Below are experts of layer 7 (counted from 0) of a mixture-of-experts language model. Rows are named router (the router's row for the expert), down (a neuron's output weights, with its number) and show model dimensions 0-191. Each number is 500 + 40 x the weight over its row's rms, rounded and kept within 0 to 999. Numbers have three digits each.
After each expert's rows: a language model's description of what the expert responds to. This comes from a sample of Wikipedia text that the model never trained on.

# expert 62
router:478489449485489496489519513522475528566495433527533493513589462593467498442522505559554420535537526446390501537494552485464454491515552489455504570516422554523537498482465515492504555428494525497462545497460515490485500486522544454498465574518480487514509596483422497497561550578536441479511554491469476466472537484504523453547534539456523495479581483431509489489458512547449418491456504549458478474489463514470491507471508511534468476438515528542505530479565531468498536480590511553498483438436542471380471535435516458483530507558495530454487488492429469541562521515553450533
down0:410475491481410469548489512495496541457535486527450569497467461477556486502527472536499514495385464539527512499483498469499462510471489531440516469491500463543501545494488432574487531558491546451520457487512452499528554466498447481561521515465491476495514455510552583434574495499535500493500479501530455451425481600541444455392513484572576479528498526587529496506523549471529543553472479523526553448495523510539494425504474519480541502521496526488471488480460420500508506532442474530436534587538502520511528484522554471506555555522516473592539488453497440541466606558504545508
What it handles: The preposition "in" and words like during, from and month names, introducing places or dates, such as in Buenos Aires, In February.

# expert 36
router:483492454480526521469532545580480524470564502482452476480504567474535483435564513463497553481446459449557541432464437496464530566520502542563515477520505479581497592485494460531543473546539455523542551474454566498566537462549483505543471468507432514439561515501476531484474429531519529480453507533456450539565474439512497520495469476566568466485479454506553427527566481475510455500551569561440524499432433490516504537528476446462513522530561549563521457549500565535437519517512464478460554471505527480505459557501481474538499516542446553475490515472521530525387476506470444479
down0:471481506515445498445552499504464513477490549494456509481495490469493507473538553498553510512509487492577519516502499512484413584514503433534464473597407494548531524427431486476507536461535546523563527506454476537574442572476555576475462466535459468533538544448429478450487433532549446539504541522438498442557465429497526463532528560477577448436478537543573443543519521511463467526484476505490461481514538471512423501484450519476553420508483463492493494488548510496478506506453545520515581487528504481520559529495534493458486499535492542495524579499506561546570506499612467454
What it handles: Column headers and cells in election and data tables, such as Candidate, Votes, %, Title, Image, month names, blank cells.

# expert 11
router:515489504580492554567534439525508520525480475570560469539470512505511529565498538478554546547502434491506509499552550455486478456462582561429476491484558495493472453481491481498473537496525459530442480441550563515496457411490470480456525522479465465484463498455489538528491552538487427470499506541499513531524484480544524448516493535534506579552518486549454508535435505510427508441512551573500544474561529457455480522510464506423476521416523553568454516499505551408478551497506485552452490507441531591463496511478586503483564598474513570501490526564537431551487512447472468509
down0:458504559564485479542493459455545518515437562588567513488486466477598507511515533454531514479530539491524543551452432600538582567539534480517444518473487427503487507471448533513514535491450490516466556521488507542504491468508455469578526558481528450449478540484489495431532531523404449495540450509506438520477492552424521484475519485531588491539506495432545554468454566514441477545553505559481415502486560563479519499545549492512478508466495497511525488460457499533484454439495452510454407490509528532522455449490405554496516504555478524510521491539522490510492500526556447439
What it handles: Country, state and region names and abbreviations after in, the, United or New, such as US, UK, States, California, China.

# expert 14
router:526508507452447469517486514575459484459506527506431502490465489421480406479405491497510534458379541470475499450510389535460464466502495536516477512535518476504462475428500514464497534494501498541553548400451563456421470502525561463491486446561492514502479542470452482544574453439420537491461488432491477566532539463549478514522445461491547571516464435440429414474502504484546537477509489536464495545524533538543537535470534493507473461477533494524495494490465494464459446495484540469452568523540522468528475544553552527496476523497457546515507491463456498474483496557441414478
down0:499501490508541427541529496492427511474470562489552498521437509592405378533461543438502518442477441469505492475478501484484476469413545580498477501523486475541559453417530477494531565528530510579480522415441603517469454535509481421488456479510547516520557510505495528503472486428504484520501557445495472515511451510589445454546540543501564508454476506521459492450488507494497485486481479524531458516549470503515524515485527517496439461544508508576537522573485512464500521428520477511403477513553453470499497555509489447504478492577520499516467431516443464520532527576489475455
What it handles: Whole numbers in pipe-separated table cells for scores, points, vote counts and chart positions, such as 3, 51, 60.

# expert 37
router:517561480454507494459479460500411533477518499546468530539472464529505446480535521478513472448461541581447524494490473560443546473478515468522526503494423463450473519559517491572492498421559472452495471537403462552522553486550499550546448486447426590567499467487551487502459516479511491467523514506471497549547527430488569496466525507496578488457499548507516575498482524473483468417540552497496429459421559530469516502552474471535460488468490470505480395526584540553544522523499519508494480477473495544376519527450448501510444578510537482458423522527497483510527518479495493528
down0:527528471506575473459542510522422503545484498528533495455492523465493541426481493478497535551479537495451470521500497524555561555431434481510476553533433473548442448515502503434477466534518481501468407457502494502473529479400478569476546467473531508463495460478504520540497522512469484477480426470523457428452553557444561487560459528497545625471460478486500584517480498534434496480458508460520460547465500456490591501552464514539509574489448520353553459479502548517526489479453538446515394528450517505495500523486484501540531509499540465522456502514535547518499530472474505443
What it handles: Suffix pieces ing, ation, ment completing nouns (Man-aging, Servic-ing), and domain nouns like research, development, production in organisation names.

# expert 3
router:469533557582491449470475450525500407477467575436493479517456508522533467471466484471494501442506544522509450509402483517474464413535493437489491587500488457552512442468461530512508548475505536495496514447543547492544450544487501473576550536532492498471561497533560459531487499468439586537447515469455526558471464442453526552483518570502514496517499511462477511535538421456503513509523458445447569529470461584521433478493488526523490492549505505573495562433516463436579439506558495533500509501506492561524521500573522496512548472428469489456549478465505486495505559478513611469
down0:512541462456419539518493373497443472505469471539509534525469478446485538506500466521515464481446571448458444481409535535502495491470491471493491507464464487483494611540476476430505450484520566558535420515482469484480485528518500511516474495541532469506516521473438584460528591483602434528538476519474482505560500500407456482571489475519521527524497521493486446487529453512451520493460567503527424462482537573506475560508506524439499416526500494500520471453450443454462475465456426559449520475489456541463489529523496494555470540480520459492493458456419447485446514541494554558
What it handles: Capitalized opening pieces of personal and place names in sports tables and lists, such as Har, Em, Bre, plus mid-word pieces in breaker.

# expert 48
router:496542520461454599530531543561477586500490468516454502501506488541538539517545504439469465471491500463514510419552467513517520478511506529556508476445503455493492450510542494447583454513477545504547530525446504522528500534587401553546503492468469498457551532422488467525426426497520514418459468513475479542472506459450571505495490598465544488539515519520519499469449497521505522556499561538453525500489545494586497481459462463482471532461496539465508505524530565519540444519537442465528522573543483547494421515539512454561510438503540468464411557538513532484506578529397499539
down0:547452477464377540551480486505429539582566522489546469458409527488514590565496483506499540460499474481479634455481470490591456529530510554529523488558488488470436489576493552488487487541480490486501560483495525469529536447537517450520478526614483443520436453478477481484486459440512556491456467538498501496505540414496527495517550481547470496512503489593489531539519527491449518474518571537476491508512518447496530454462475464455490519430447563530486488452432487453486507423495526508472494511516446545515490509522525496471452475474450465485458561479476579544490519443451520493
What it handles: Endings inside parentheses and sports table cells, such as (captain), (second round), (centre-left), loan, %, yards, referee.

# expert 34
router:475533533457455537525513451492510552488494436529459465471541479560513554521500560487518456499530567493397508461460484470569486490576490456478496544505456536456537530528517504445525540472511509535509573445499556471517491536516559493489414505489479519424528549514528484503526472523538462507498554481444477517403538492484495469532420544520462440505527435451555469500521461589469513515539419493544505469583492502451525510483561449555471481514462512565561541487560548492521486427583473413501481527466548476463509553487578462500556446523514537421509517449479567504504522580532483514
down0:503507504560526545491470493492564485494490533573455503504475481570451498495492507447471489483457499579550522537462520505504447516392525491484472562511440515561486469576539504485542543524549470562529484499507493584422482443558519604538476517537526564546451461436551490545545450418449495443483498483484546485477445445533523582462460475520512533549497524565502481481499529481484505509445448507458478490489523485489580553482479486502520551494458521495557528460536516480583541481473485451504519552499415494525512406504507473547539555549496504540483497579500470540467407414465546490
What it handles: Prepositions of time and place, often opening a sentence before a date, such as On July 19, In 1968, during, from.

# expert 23
router:509506479585464518490490546523536489569488562494477451510490480470435466484526509478478538503413479494439473483500544492557496498471493549458524473554480547532424546575530543476503517497538505476539485490462460536399479419477452578464520418454445545452473508453466546548497434442478580450460507547508512510461540458523436472526479486555441494478557443477553542447515465499534529531552480414511565488533513445425475473456454487536493491438451511540507474464510530510450503460464504454472570548448431477469531488519500475521476497535532529435507538484399497515561534548548566506
down0:537432459514545562534467462504498486511501580508468505457482511529454541543489467485431491499508513548467546525501540441547588476475545577487532503446560546530522483507489453569539452504484524490511463495427497492410403481501502475498527463439531522461479547553524494560502421480548451566510541517513480429520543499500514507452482516508490532522441488491515503492517547576479478428447470476423493450476484490521555468469500456561503578487502443434520507581475408563535463547480488460499428513428512469484543449478499546494554457486560428507430431437469490516506456467453531529
What it handles: Line breaks ending table rows and list items, plus wiki heading markers (==, ===) and markdown table separators like |---|---|.

# expert 49
router:480453515495500435509578447472542551541495468518497492467471421489448440507417575525550531414461507502521540474559488526496504473468514474536438520529550509537499433486554461469453533435522480545548482537421517431451502505529484465529522484464529515438492519468513557498494471461521587562500540495562556498502452514542552541481508436477513527464478517503478474499449509433491551423473372513567530429516561567510476515501515453524460453466522418517500539462465485496442479486523506497430448499521456464474443508556547544487543518405489550456525450458500537558469513511495530529
down0:475481470478510510520533449459514506514523515476444571495406522525501531471474454518530497407496501480499518464437468426533511497543471464475390482435587444476585481537488449515526496585447522462551527473597552470502441439480554488494473491495577508473518456531539539476482482503498481548443542505492596491467476532534544460448476417482561464464550458542450506481479516466555467455555529509504530529525495493494518517530524508476547582477475466546553470547493470514522485527598501542484476550520548431543455499601507500487488488531488584498442534532576516472501528450470498508
What it handles: Standalone digits and small numbers in tables, scores, ordinals and titles, often after a pipe or parenthesis, such as 1, 2-2, 25–20.

# expert 17
router:480515446439487511530521516508580523527528517485455469471478504527386493544531543485484500407501498486507542457507506530468436574447562510453452440512533507482425513554540528472450533457491454539538451513483481434497523525474522476479488478491585551460460494484454487446522520527476500441469528537517560492502541443543466522569509462452495509524535423488479556472479505480560587535561485539481545480607503483452502478485495522505503463487469493452526458550449565498457442481469552522435571474472453448533515524537470418483478538565544540459519469474541511397528505581441504442
down0:491533490501485509477615509416477504436560478460395534576517496495498440571475489479538516571514517488478545496466463496534475505494461464467469526507507572430519551492424401506496508497388563514527553541459461528495490436516545483513519467503537447509566508546507543450446488421493442525490535465491484458538473523553528517496472473491500508481515478464508489435497503466561511493575461464458529465453474552506531494524529493527499514419493429443508429452418501502516474598537464518441495610444469523463497501507547494499456474468492468551519524578501504534481512576497492520
What it handles: Line breaks ending infobox or key-value entries, plus field labels like Website, Coordinates, Population, Species, Phylum, and time-zone codes.

# expert 40
router:472503525473480509462535543578505559522472455573565505452536510574416430431499507542579452466515462481449430429437501532503459473561595549432499443464543488490471483488474477450483492408513490508524483468527565528491488535494556452540491532540534508469487508516432560466518488444467483496513488484538499477491529428461564526457497472548495552455537461451516486535497580549499511437510431499498531466560548512522456531529487461507467539442531519457506509528598484428525429557462482490463496474480567437518472476531533542477519550484546522530500486544428519470425524519453512464
down0:453512546455478447453518483483446528503526475443473466529569531487473544490547551447540415522452514459487509497507550520510550499503505475452495564504508490577407513568588593521450511568504582489421532583505493494509456513509563523491545460450509512523483477475473506530583465544417482496447409490511562497476491500462478552464554522477494463502524528451531499395470464529594488543462514466503509473541489496515525539498486504522449500524499486517520472554533527494540521473468502531500573525428514473564425557570447494544529499501494441511496558434536517476466594470491509540
What it handles: Day numbers, month names and years inside dates, as in born May 9, 1960, On 29 December, In May 1996.

# expert 24
router:543457513458507403506535494527556518515479410568549512467505469483433483492471470538521536449456514489452514570542533514491470461479500509534478497526547486484482476541481486484467513442517486526543454520525536457418457518429563457463484464463576564516470512549432471530555471452466487529548483497533528464504502527562541475540537441432503562508516553493444465552448545436477536449483492506515550421532577496507472475507549494497443469554536409534499511523539572461547443463489546554459442436494481487547529499540518527434551525437583595486582469472467503530468501496483484522
down0:498546554499478504445476457435506528521526502458554442509513494511476486563529542397562499487481514431488584558498508498470546512451461524538458582524534492471518493469529456518470497526543525469461522524531539509508425519481462499499587492458533510510510462484493497525541581523431431444541453461453527560442528516420510479421475538480522473551581539497497424426435470501492556584462447469411540509481515528430505514478443538499494475432543497523473480461545560457498497480405462527501521515477520483507503551478397506550441488510491565543495473461505514482517527550520488574
What it handles: Numeric tokens such as year prefixes (197-, 18-), dates, addresses, coordinates and measurements, e.g. 1976, 53°, 29 June.

# expert 47
router:527454521465520537474522506513538506566465506406553527501472583513468464484541532506478429539518472469469503554500417412493502479523545499538542515518474578515488484467476438607457527495538563421428462458547414431470509527402544476491442488458519506486525461506487514455566537535485502474537444492566480476552501571552531467569478586472533530503509459496477552491470471554480466480515548429490470521474476553509462465592460497480562529534486503510483474490501483432550556439489541554467484503446538478471503501513594525519500528492499538515453506494456488577506489493568527464
down0:519543516527565491527519500526528467524534447458528475547561487533528509452483485520576484414510504536420499515511504506501641533507502530486514513497534472432537491517564447528457516458463501504485512468491397487474512536544499484544474441505524459432526505479476441529497526493525490478494504419525449557520521578543580509463472527548565576482467462497539510486449465463517462540517509472503458434526540491465474505496451558475436508503582406572489515535512511488548492474489490434580476502510552468449506450498395512543500411480486542479548517417453499580511492479567534478
What it handles: Words in biographical and historical prose: of, 's, his, in, wrote, titled, published, plus H and De starting headings like Historic, Death.

# expert 50
router:497517509496526569487537491488547457480468513582476428539496449464539466497507500453475555510523490486497504487446466519523539510481516534496553456437524503557490477463450532433555510500478491452467499501521584525509495491551482510519533513479524469502489508503514458416449421434427470515495478479504441530535533428432572448529472549478539564586442491544477544469492548511506471478555510597466453515461506445481488514483529467444504484432440452576501516548449482538446431468518499524439484450477582535487487519488418518468422533475438424531437430545492492554479585530500439520
down0:509427504593486540459520455518469507558489433463534544514509588462456490534512510548448514527491496506532409473441512411461493516554485469568504489560428535511516508493458453474453537519516554452509478530452517494568518441466504457470528493508539492528517517482459505514489512502569489539498488462444579588453502572493518461552471552480478526512554492445498484482534516438414467510507578463457506461551505474511479473426486472441484537464474481489448477528454429492505542458520515447474554489507430535537537538501539536513461488594542473544490460344458519492503464499533548509
What it handles: Abstract nouns and suffixes after the, his or possessives, closing a phrase, such as presence, decision, season, existence.

# expert 41
router:441458555433483451551567414515521566544469473469471488481504473446438479529457507518464546443478528459548534463550499446467459493504511528509412527453522499505510474482539482510485440516487474516529523524484543484471461446481461461473521546529517539522428477515435530455496483491411537548478452493524566493510557553572456557532519438500448513508491558514487465522505546459573542481524429561505570507577531555516521502472573502522468421440534470481495574566445545445535495508493543550462437537498462485514468552500553569527544463465510493571536448521507548554512462587497520501
down0:505574501425490550509468506443499437588479476481549472448514545407556540457480542458548513526470475530487462516521479493515490487477427484503546481474505484453530551527481554528398434548601504497484486507493488481560482570478568523466490515517541495460593499524466442513528498577458484464505495502471543546501520537498570484490419524502523539396490509478546537455557506540452509493410488465484558543536524477568497490516466494543488539452502511527463473468558478536493500489506560497518454561478511515516470491517546500597456551572500499553496483445522442479519592469491600502
What it handles: Number words and digit groups in counts and amounts, such as two, three, several, many, 000, 5, before years or percent.

# expert 20
router:483461479464541483464516496517564446503503498530519443485515526472514545460518491524502503477519528516514563584597529562499487503530588519437510517555443569521466539477519511563477500533463506455512496432476546514521544508518569463476427563515453499507495522552463481487444542507517526556516478520446457434578464431561528529454503492511475468454492515577434578499507497517451514435463537490535448476472448433484546526570483528535536503431457492539482435510467564584529535505453546537464464538513498528471516503451484503529498591529564530448520478595460423482474565441486440507
down0:538470446484510463492523437495536477500535540480530531493486568502475471513556474468534443491493408517448497548503522437471501526516536464513496579513494513446482495595499428474489421565493560415452422482506510429469448564463439514438517491517518534546506489493489477468540534502538449528435448527514466472552520500544523491545458440534468551563507517481476493476422521536575553534455532443534532553528468519536498492529492486475573525490481487519562451477468518525504507467579470489431555488532501464501501519529504511505532449490483487640484396419559515528418475512544500473
What it handles: Adjective and subject words naming institutions, fields or schools, often suffixes, such as Air, ical, primary, water, education.

# expert 6
router:486482560482477495531563527546503472535484521524516569531515463499459434501528430515483544460462435570532578476521446511523487547469494488550556511505430495508442569589526476496501485498475448405553537469495570480438490515543462587464469536504439505447465468510520485442459560461380504429501481541481493454524568527539553529448478528486539484482455498565449541445496499483509521436544505517523486450471452465527511502571558481481550513441461483471472462493514511548537503561504452498474483488544504500390475467439516514534475557504477447473438477594444493523494520508500507563
down0:541457494454541490490536457444492467482473556470489444518460516492532586469550469552492466512470520460434551508492485579544540515532471563491541441564383477450547525487464466538524521490506517568458572500536497489549449471559536495514455538475470464424475479515474475558539477521562460515512451509510464583530506547500505479487522455541475421542501521504436448543516468550580539479519436526431557464550538447499493505501523489522505525458471508525491519466553543467516524532546410533507542470511613546470467506483535504470529529468570452483516561406497532530482503493477410453
What it handles: Abstract nouns and their suffixes in policy or technical prose, such as -ation, -ibility, -ness, security, treatment, care.

# expert 25
router:552498579473561530530486525530450540604479505590578501488533467526487507482479467567505513459527431541461500439473476520536457515490581546454495490440496466469509517560430552481502546514506459450448473489527579530486443468517482494493556555533500512513528506507441507447518471510482466444544427462478456473454586455527540497470518509504557504555485512468536505527462560563467502480566460504490522509520469487518429506452523466485497508469555506460482530539507559494559471580489481467446518505560588485490445435501522504541487508472569512548406544522410482514447425484447426521
down0:475526484522519484465533527505476519424543448513485496575597503494576500519494528466474504506511521409377512527486498570509443513479588491568510500562503545513543527572572432449483519493549495480518485495439521500568505508499531509447496514491498485576593490479402501526511446479522550504558491492466528487538499427498483495464510566541451485478524490497477474535490365496591533524432504464565489514488461452460493507516513497526546508477527493520502470452480462503469508443567467526464553440563506526463496505388498535498503495546452490459491568421481502469500463427489493509
What it handles: Years and time words after in or after, such as in 2016, after 1949, every summer, plus fixed phrases in addition, in exchange.

# expert 44
router:464464470481481481490460499463597478450503428487528514483489485532426463483432470467576505499511529537547473486559397547453492471515478424501504519450573564555558505501543484426436460547484508487456524514437472518487468462512466535510416488549517540501475560483513489487492480503482497507516500515494514492565493472442574563489563522505419484569477562591496510478557506547542494445494502503481510479470477418473515523461514464527508556480550450549504535606493488517485501502599529490485488490544425513479463433556544563419458462463491483485407518520569525527501456533478502536
down0:487461531510501502499495527509451491489404562504498475453546479450543530524534520497492416572486443467533532488524493578483547497473497545555425506502436517500502482501504410504509491419479523470492525469490544458453530543502540498489461520462433493539505527466394527501492517505492499464485516522547533520463449522554516572550476516454529518466527492537489577482533483530502515587531520626511471575566447550578543487513566512481553529549560598476429433535540521418512528488506534423542540509518520471443449472450504470527450496526474475468427519514434539491474476524493526445
What it handles: Mixed mid-word fragments, LaTeX pieces and capitalized name starts, such as heav, oot, frac, Pot, W; little shared pattern.

# expert 60
router:499526437527477512458507506502550524479448492539584563454513542433447501512524498538469556504492450484457494527494532426512451454538495524391528506498483477539555491524462465493511463477458539454450526531445495536535574559526525449541457456538509508484457482453538449572533584436540478566535472575501488471465440582498576458476553511490512504418508502497504504555421447511538511527590486508525564508527497508466461498482486498546426499511460473521514439496482440497546583478433519464552504510545527543498467528523465425522550476439505526517569534462449447506547500559518426504
down0:456450475447444476492497472537470496542525477510473520531559435470529498440517482475464536536518602492524454523473433567526532540500540499549438533452481485493502457506495502483456557476478482463560519470469515568473373506536506526573539449508591493515495569461425462455532467428499511500538507469492416450493413532477551484536492474513415520522462535495467530491515544507495487470504534442463511536427569482458494419582553516517486529487490403519507552505449399461513496492455492474530465454485479497466425521508473489455515515512491535564518450526523544411478528522467467467
What it handles: Opening quotation marks, parentheses, dashes and line breaks before a new phrase or section, e.g. "generally favorable", (formerly..., headings.

# expert 22
router:529500497543541491530506481518443503434571503513460497601463494471517559476416471481515529494432510595503553467473486576510550461498563567522486461491520513470524454501435458512529483500473486559527449422551520493476504542508559540459536509528458478474466527476509535561499525530466430429557534546495447570540547454498488458474471523551505539500523487511563454519504535497504505440574533551464484451460545490513456462487539556423470536508441518540491506465515477487507499563498488532435459466464506420524631522509522499543432534518553485555496444592544528529437498470467456462
down0:544532490546536541493463585529559500553474414446520555518545485490528485542540462580471542447486446482504513462494416500485480507510479475465528498496458516486474527541563536518511487558571461429403515499561523531543467511550472468511462571510493501503508429480503464551436521489529564448499488454511533483508444469487494539508470463436449456464556494526444536525549521537469501476523449405520502541492543558495557502522467459455533514530548468381488439514471507511463535460516493459450502528471484526536411460561495424470479533544471483454554501530442421496496547509493411559
What it handles: Second words and final pieces of place names, such as New York, South Carolina, Warr-ington, Albert-ville, Colche-ster.

# expert 55
router:485532493470429510471507540417453471467458484510557528460613478491423506500495523506465515499491517491478510475487511471486493458510449464519498516555511532468563522482421482549496577546476551458531532531501526443532470484557493435535508453514553434543555485442448470515426481469477543520414476468449496585491545503469563557514457533490532465576467557492539509528446506418513533508518421535421453560491481512500520517522462475492478478417442515529565475489445500519499411502452567555495479588466529494518539436503527502424458497548484478481470441434524507518470456455455543491
down0:516523551424476495522489549455488483489474523490591512437506555449571591424497521474522480519478557545429482521502532499505480493502522518540512530527468526554541456539456571489456479461435524477450477517487481429523501439563518508499510469467509455479485459472477569537489405484452472505458482481511475522441529473552550498428447530499425448501459534449511498497512542486505506507500417484491452543526431430623489514561465524489461489462574478535508544518550540560504423456526396486454559530533465452531486482476583558432467474503449472514494521499544473506483459497489550528
What it handles: Single letters t, s, T, S beginning words after spaces, such as t-ested, s-ash, T-awang, S-O, in architectural and list text.

# expert 56
router:449472488535458564481492559469447489453582549440471514441463517472531521536522480531522527540547515594480441471502510549536468504464426469464462489424557497512521442485526478441481535468468561558490522433442489438547508466487531496546520509547541532515495482562485521410541510459540491431566528531492504511494492405446457458421503434495526520506533515457541519471574472487544527473521506452516476536498440433441538543484461501545518486584502454470468558483535447520469498462460500493526654523482497456499492455545565514523462475499452532468563470468539538518520528484479540501
down0:502533492530522580494485597517506476503461475491446454502491538523521535517510498493463489504530465432461535478485490500500500445504466552437550513511524446522525446523451497479441509509507485500416483530517545547504451508557434510524530498483436566435487520576506528566508520438517479453455596484489531464514512542518545418527416522595485479539512503469485500520436472412496508555473452438501539508539461507500467561565549461497476499523427443521507564575536458555544448445531524410527479539482505518451487559568497487484576492487497493553469538515585451520476478515547586562
What it handles: First pieces of non-English names of people and places in lists, squads and tables, such as Kar, Ak, Mir, Kh.

# expert 2
router:467524510436502529574459496495500497469494437464480495518494477444466489463560470444486495512511545617493530492532441473523501488493507555466513479495450462472499602553565510538521431480503489380453453463513544503541474565479446545489452514471481507485530469516457521453569523551442535480549510460547522439434530553532527474499457508456540463510461387407514522488507532496564562437517474434502509505453527460518527476581564455495558523507421414544508465534512516498499499464512510453559504500464580521481447524516535466552475436499463465528493510547491453525546531468493555482
down0:564609455486515504543421437512514509477498445486523484621497580526506411497589544473476501495511511573496403485547537472476524501536452541441512520523501516533590508562516548482505444510539459535473464478552512458459399540508499511517543519518549524430471486423480524455554439532488452446559484455491566448446481557518454530429453536499495518566553503484540449435474529497462440542522535537489540525460532514499526500554492453558502506491454472492540443518538490533494467539470474483486567499512539481490533533483519486515482540518494534480481553485491547485521424480466556450
What it handles: Main verbs and their endings right after a subject or "to", in plots and news, such as took, make, finds.

# expert 53
router:486485458508475510485499502575511428528523493503492446544458537561521483446462519523522480520498562558526413496484594533509493537487485480535632508509582452506507493489511495484505401467546533494471495434583456533456557560469569543463521543535536520489460513478469519551523531500449460470464524455475465475582490500435498444403521473557505511496509463528528473481488531524491429442536500511411549535486544520506577507486516474492596516562435605448461473458516459520538469505511544490528502453503442468496524454524447543488505533507463465516513445529531498412448500471470468515
down0:524495480468523485485463499522549571515502451511516560511519533544499526473466541518422519456430470538530493517571521541568543472463516559488512492451510520491464511513500492484558491501481477444482482443535490567501511498485471508492424490513503552477442542530572423465504531463481536526497406489522534527533576527526521511542518574495464455441443483522431494432567586495445526511493478453470459481405492458463520444465573476542553590510487497502429446456544565453508567507511437498548495469503523408498461513504526501512514536493503416437377435444503494506478498461522477553
What it handles: Male and female first and middle names in biographies and lists, such as William, Richard, Allen, May, Harry, often before surnames.

# expert 57
router:507498507547511520531496543504465474476539490444507506530470565501487482440482522562545460493533506488541464484516584520494516537472455517496618472500541480492505506497534475491486474455559485461453454491586460509484545560490524565442547531530546544465438498505496528614500519558458476492503490413500511501572535545420493471507536468549549511519440464523545403485451543520435522462531496464460524567444546502519593492545500532440602527579470571439398538446487524473485493500525527504513514472456514462539498496426494475579497446547512505540515485486518512454443512503432478520
down0:505526546507478472464507552486547497535448544501484470469408512487446488489519484500454502450477562539561444486533547447473461511452481431517513515461426606443532567484488491474504505483514512459533459443585484475497497573543556544500476566485492512522481493507506501480499586477471461479498550483422506545557484589537550493504540514448508504467518526565480481476455416505556571434459504522506531537424496475472454550476543477565522522428471502527480406481530506513484546591499572497481508425496506508426485558512561526465479502455488542480476528516521420474487563534448429465
What it handles: Given names, titles and linking words in biographies and family details, such as married, wife, and between parents, William, Baron.

# expert 28
router:461538434482476430409468527485496565492447462581545507470513533436479499469574509485462538484518538440430523546487542420504512469545443517481512462483579514491501512518461546480462505535426557511530587499461424468526512481554496491468502415558454512495553558500473429552521584449573513538469495565500507518489487474491528524501548515511536535434511512509419508493444559509514515516537553441487532478515489542529449502517485504489458426501534486523508467509473462592503512452430501528521448514568534489514490527476464453481465456470544486521533508469460399528534574560444447455
down0:510464514537515438439425515527494493457436507490520496431534514433485521558513492497500512519508461448536495566549496490499476443491489520587485489362497451502540475499545504504461532489479472480564506465461507546570481523525520501524491472484507507518501403459488480462434468538510515469529570471496469485418535486557601490472596537560558487526491531537492508461474535548523475518532517555589518483537454441486501441477553526527511573566496475536528502432495515503507533452490497502405479551440532432524490446461508514531532482569530534435473592433437514467448529465477482539
What it handles: Opening parentheses, quotation marks and brackets after a name or title, as in (born, (1848–1951), "Starships", plus some line breaks.

# expert 27
router:458444474515478492466512462574479518484411534515447463479479476553515531493459507514559475482521496519454522555461478521458551477516450499558468584462493507479484442494496554450492455476567501492517477520496512480480565576522530531495577460440575533534495414526480517529501497546539466497562525493470501476567482449447541501482483515530536612512468519547563411520469463469523566513510539555531567531505489479523535550514440496566440419450507428500559537466538432551511463538476564513581493450434531442529511513515555553566462463499443530467479461500531489503518433465495558478
down0:483534510534439520525461475464540465495450537515504475505473464506524405619501537474384494574575435499509516504466548471475616510474463501486497516550505386457536495476390559452501455507487488511407518485465466433528517488463469481515466448495555490490462526483496455540497467548481470534513497518511529501497534491515497484545531489559389469444483461531461502512504526494506413572560501499532495497547480480559480421484526499557514560551565508500470512545465524503538553466563477560496512551482474534470500426472522473547528507563541537509429495467515535483477493489465553521
What it handles: The letter r and Br/Cr/Pr onsets inside names and words, such as B-r-ussels, plus common first names John, Mark, Paul.

# expert 38
router:539537524501509546518534462528524555497555551548491469452469485546517467491485430498584545455435423479543483493532461528528497451454534473507543517488559439502466488418468542445490534498520527549555480424521532467456461516537465569526461449481562525451486556497505461573496460441462528412496543467500468602534455519486532525473507538427539572497537518487495453458507570485534537508583501480479447506456518547548508551506505475498503525472515493535539526496459524436506545523502410535488598520424558539520517523524563437509470547505468522455465507517537506581455435530463455528
down0:395527537451565554575512508507511491460512539462482490590536560543451544477513579508458582435514542497500543525516505498516537518553540466530445480470536520516531454502524495461578512532500517551497503490536451501485556536498471498530577517534519499483494437492581477529528467512470514526514482502468576510523469379491536511567438510529561510489485458460418458478529495486532427474509457503536495586445496540449514482466548453474469508462540487537522515498474572523528510518491501516490419456457421552555491443505538615476495506501545510448469471551555536467486531568556452532
What it handles: Small numbers and short codes in sports statistics tables and semicolon-separated race results, such as 0, 1, and track codes like KAN.

# expert 59
router:459467494490549559504529522505515456571472490528579446525466525565455564588535483520494529443566504469548495477542485506524494494467490528502570513462543453524457514455514455403486496546498588474503459441499528482495462478525434542513513495517505481477523545481450474523436450446445505476514479573477504575507560494463527496475535590441497556521459538547512542477498503562546551509501517559487518493495538534527502481483557476486483525517569492540542489624501500458479479469505438465473490541438521514508476471529465553415437530494529569522410436589529489508470526553443499589
down0:496488521434512513545428547471508475530485469477496483501555538559531499456452545470565490524474527502523512543407508502541494548472445548490572505540494464485422504472526490491481456536417507485471437437488573542503507528496456478493481578631511498563502568561496513477547461545590514517513580533556469503475536503536439520483518470497496418497558462529511470467462453507518466440555534416493450482466460564516499475460467561515496515499575506512459479602540514460462477497524566533544521542555498486583566481464457460533508465481465506443503521474475435498494503580527488491
What it handles: Single letters, digits and brackets inside math formulas, scores, ISBNs and parenthetical codes, such as j in subscripts, closing }, ], ).

# expert 33
router:467515540477535573472571495574517517483500560517459476506497498517532512509542501454463522492487455435544481553530462516499465554506471445536485545530451562516559552488512477508490475493484455526493541542436584561539524452564563444438491395453456487540448482578492444505482501480428534484516512515493436458541538432559448535460487414487554451498535496532507499526520584593557562507454508559484573508454465482496541549458466440470501415491506468531482501503591532522432461574482481487443518541490513542519530455499492466545484530528454514488453535454526493475495495450455457506
down0:553476547552473517524519504505543460520544535480541485509497506511524492496452489502477471540445553505478452524530570590554468529435504548475525494471469465520550528465519485473469452510503488515470518440492436463523442528510414503528552530575501544559482471480480523513542494501468520446464561516499512543509626435612532548411529485489512443520499502505551508512515537411485543479577366452519495523442500475446505513467536508527530426543483563540479482520516454537541476466524498496514481471481573564552502526456524435512447453481512552511417501550490508440473415546476511487
What it handles: Nouns for measured quantities in census, election and data text, such as age, population, %, Votes, career, change.

# expert 54
router:460524568475503512529549528559507519510509522542466484496454470425523426526496507550479546469498430458508490478491501542506477526494546541486533515466471464538578491536551465543548531482506473506433489496500564579508518438535486499447550550516528495554393505498498453447494419468493503430471416459497514454478570500396517484476487524471561468537454466499437454452438531548478540479475492522472588510553542461510511538558539541475593472555515559459464554556501538472462432508464435526486508513461523518455461418445432472466480528597453473519455510535480474460467509490473497497
down0:534446452530488475502564504521538499525554484506482546497464535503551518495487487516417495573470470479505532498495474449523600531459509493526507437491457584480428449490496484517531512461476490518489407531485497571549480544519491466569469490454458489512506476564419526538492473510555477496545568497505461556470539469458463472495501513490504490511461515462494465432498503524542493510422547606515516482514391473463506414579458463433551582545489473531417525480477492502555509592500483451542508492493560444547506466499497466555481491456478473446606491504488478489469579508543444437
What it handles: Nouns for people and relations in biographies, often after his, her or a number: children, son, wife, friend, members, years.